Weights of a small mixture-of-experts language model, trained from scratch on English Wikipedia: 6 picks a token, 5040 steps.
Below are experts of layer 2 (counted from 0) of a mixture-of-experts language model. Rows are named router (the router's row for the expert), up (a neuron's input weights, with its number) and show model dimensions 0-95. Each number is 128 + 32 x the weight over its row's rms, rounded and kept within 0 to 255. Numbers have three digits each.
After each expert's rows: a language model's description of what the expert responds to; "gets" lists some tokens that make up at least twice as much of what it gets as of all text. This comes from a sample of Wikipedia text that the model never trained on. Tokens count by the router's weight.

# expert 47
router:095135137120095123137137146116146090128134142113076096076064148155162147182155148145127215181161126119143077186125164100073095082119095175115130117091154145130160091106104113130120096119149144100114117134118085086122136130157105167135092164141164065160140118105191093097124131137102180139
up0:065091136111134162085147155171111105153134128126079171086130119156094173128121176131138075107134132094149047178114135092160143104154116128101177150105155183133090092156089062070175141114168170095136153156151178133145127104162170094166096182126157109104125171116153117108117080110060125121
up1:151152076067131146143146095122139135118149200162104135110127156058172097132117093177119163112169143160118130106061108157078106123132105151158210104116148150158168074114173102105145123160106185110125148176121124167074137117102172133083179126138140139102122088100133110114159093151151142099
up2:150103093101160149160158150109161222113110145191126101138124173108116083089070108174079130112144167109092080161158136140125176124117101099091114102110108090120151119081087143110131161145074076074098124156086101158074093194176142180119101114126169133158141143088187175105187187126181134103
Quantifiers and spaces. Quantifier words before nouns, such as many, some, other, most, several, plus bare space tokens before numbers or in table padding.
gets: " ", ": ", " other", " that", " some", " or"

# expert 33
router:114114254158082144075091112190146094102106083154118116113055191144171130103164124156095144152101131066106119128113144116130114117170125116128152149119132159136085132099110117126155192110109093079114105113115130117172120157183126164128096145203084168149100127092201139135119128123141184130
up0:057103158150089162102072146168129163138145112153158185148126118172118144090096182141129134110118095092127047155111160105133122091149102127081166109090144139131099087087094124147130110145171146103173129145143144074123143126147164133148042203134140121160137167112192154128153099150118169089
up1:118172135068169141102140118136090120131143171157100137092155109039122114179158144145161102128129069159151144074105080144111085145117174132147144066129145162164110103103168165155153079235077110134139127113122131162085172145138157091074173064142138108051150066137102117120122148159183130160
up2:179099121126124142153141163100132171093111156166107129124086154120153120072075120158052140092135126084124087191116109146107142095109170110129148115123105120112164123092131113147150176168096060122125145172140138101126147191159184165149088094109130140155117162081170135090173163097193121092
Place and building names. Capitalized opening pieces of place and building names such as Farm, Park, House, Bar, Jewish, Europeans, in local history text.
gets: "1", " B", "n", "th", " P", " "

# expert 1
router:122099179141100094144083144185104070118144099125144161133108126114128122094121131096076133145108049046069145141167178084133147157134138081167141107098138083128114149103081159128134131098117134125125130176107126099149086144095139097088141179198222112157114133139122145158130124084135197097
up0:091115145141107143109084103207133121170168163129156177158157135157116185131119148142118108090142141094107100130134153126144157076146121118111155114074179170107123123099064105140150088125181113137146141148139125058107095143114197122117081189137136079156149173172184129113114069124097146046
up1:122158157084126122114118132116085096139103147118120175046151134072163122133129066142119162139123087150127164098105085148054087135174116185148194103095118140158087144136136102164143132171040140152141148134114185177095133149132155078059112125156149104091130094165104154141135126155167134137
up2:136079113147173166112090134174128172120147137163090133117101155086133112067101086102116135046151123089096084118062142156124167110107127133135141125125090115120126120099131141078132156155081059096118113178155169149173115181156149162146094068166147131147165157092140190133147198059137131128
W-initial name pieces. Capital or lowercase W and the word pieces after it in names, often in tables, such as W-alk-er, W-ond-er, New, War.
gets: " W", "w", "W", "ow", "od", "."

# expert 7
router:094122089100082164123141165152163102192116125165140159077061151144126153139102100138113120131181138144090125139088145156108080108177142154143229074143134138181122127119099152126085178149085166136150089088185144059077063174153123136137119160150140166159154148138187089192110140175105198131
up0:087115112107126167110083126148125113179159210180115187110121130137100147139073179160117048079165163098120109171108116115077112121156141161092176086163170186128111123123066136085161041118182143119166148126143133058124104119098169123118079189171137144107102192171125086158167091111070158081
up1:101141135088156113114129077129146087122117157137148139109166109048123114125145115157145177152118089140096106060133122157106118129140162147166185100089197195152160077102164182179124128190073147102151154144175136152086124129146177109087134072111132129096143056099120121076092069139171159116
up2:142085118139099151138108161094118215107115157170061134139127166055154120110029164126130139110179139092118039168160094143140161108107166090138141116128094143131143135128087151092135160144089084108149084157151104130129098154155156099150096113126149115150105135102158124122146196153142141131
Infinitive to, auxiliaries. Function words that join clauses in running prose, mainly to before a verb, also also, would, can, being, into, as in ordered Blair to march.
gets: " to", "–", " to the", "ly", " to be", " also"

# expert 46
router:073087169126134105108064178167107151126113125115102129130120159142125178166104138116169121067127090082087068223184141186050175141171112120142110166075115084139135133061117091056146173105135106133094183149143080125064102104112098132129130124173188039135135144171149109113151129120171150120
up0:097114124159126109072121140156099126138127178143101183139133127191113134114079186146109093100143165130158137158075121106131172141137103142082164081106150159126139107116087104102139066129185145104137127110148169086132108095159205138137087165123151131134102134145171094075096118136079171004
up1:121129095060136141120164097124120099167158206133130120112154126083112128107182135192173175183151085154074113058102078138164085123135114145146149097126159144158139101117122142127129182195041135135144156113128112151051120153122168149104154095104136106088125056100123129062150128148155172119
up2:142111118122159122119167168108164230104094154142074117156136186077149078052104117140112099084113092082122135119105125150151187083139127105131153127110090079171163132133141122136161203172060083088159132123105189151104136137208147196166095097109157140131110140103139155111148191082151160087
Dates and months. Month names, day and year digits, and "in" before dates, such as October 21, 2005, in 1888, 27 April 1986.
gets: "2", ", ", "1", " in ", "\"", " June "

# expert 12
router:101132142105097110125138131165152087177155080223068119130064125136133115090080122139155176130123197095118100152090132138121156157120098111138165050144133185134147159053061114192080147143099145127143133137136166100115091131063122168108109168150149163166132146110156067108147095144053156107
up0:077107165149118106105129119179090093144135157145124175103124128178115168107078152137149101081123158092157073196097155126116117112136168132096184116094145203106108110078087056140126111141172139108159159172144174110152099139140185139165071211136165135125144150134150096123085079096077162069
up1:087164089049126119111144078120079083133136171138128141124135106065106108151161169188122159168094086159088139092078125151142095129110103158155169105099127191160104144083152149182108091217088149147140153164151155167072137161151210103052142094085110116063146021123108096092133085125146163171
up2:171090131116158155121163133106133172091089172175085134119080144057151120103038145096094108148141161123109069129133139127127126095111134060147116121128080089094170156102129126156130152173096080098129119158167140147137109177157169165132105102107105163135126097107158133169116206095164129110
Past-participle endings, measures. The -ed ending in compound adjectives (two-masted, mounted), the preposition on, possessive 's, the m unit, and numbers like 000.
gets: "ed", " on", "'s", " on the", " m", "ing"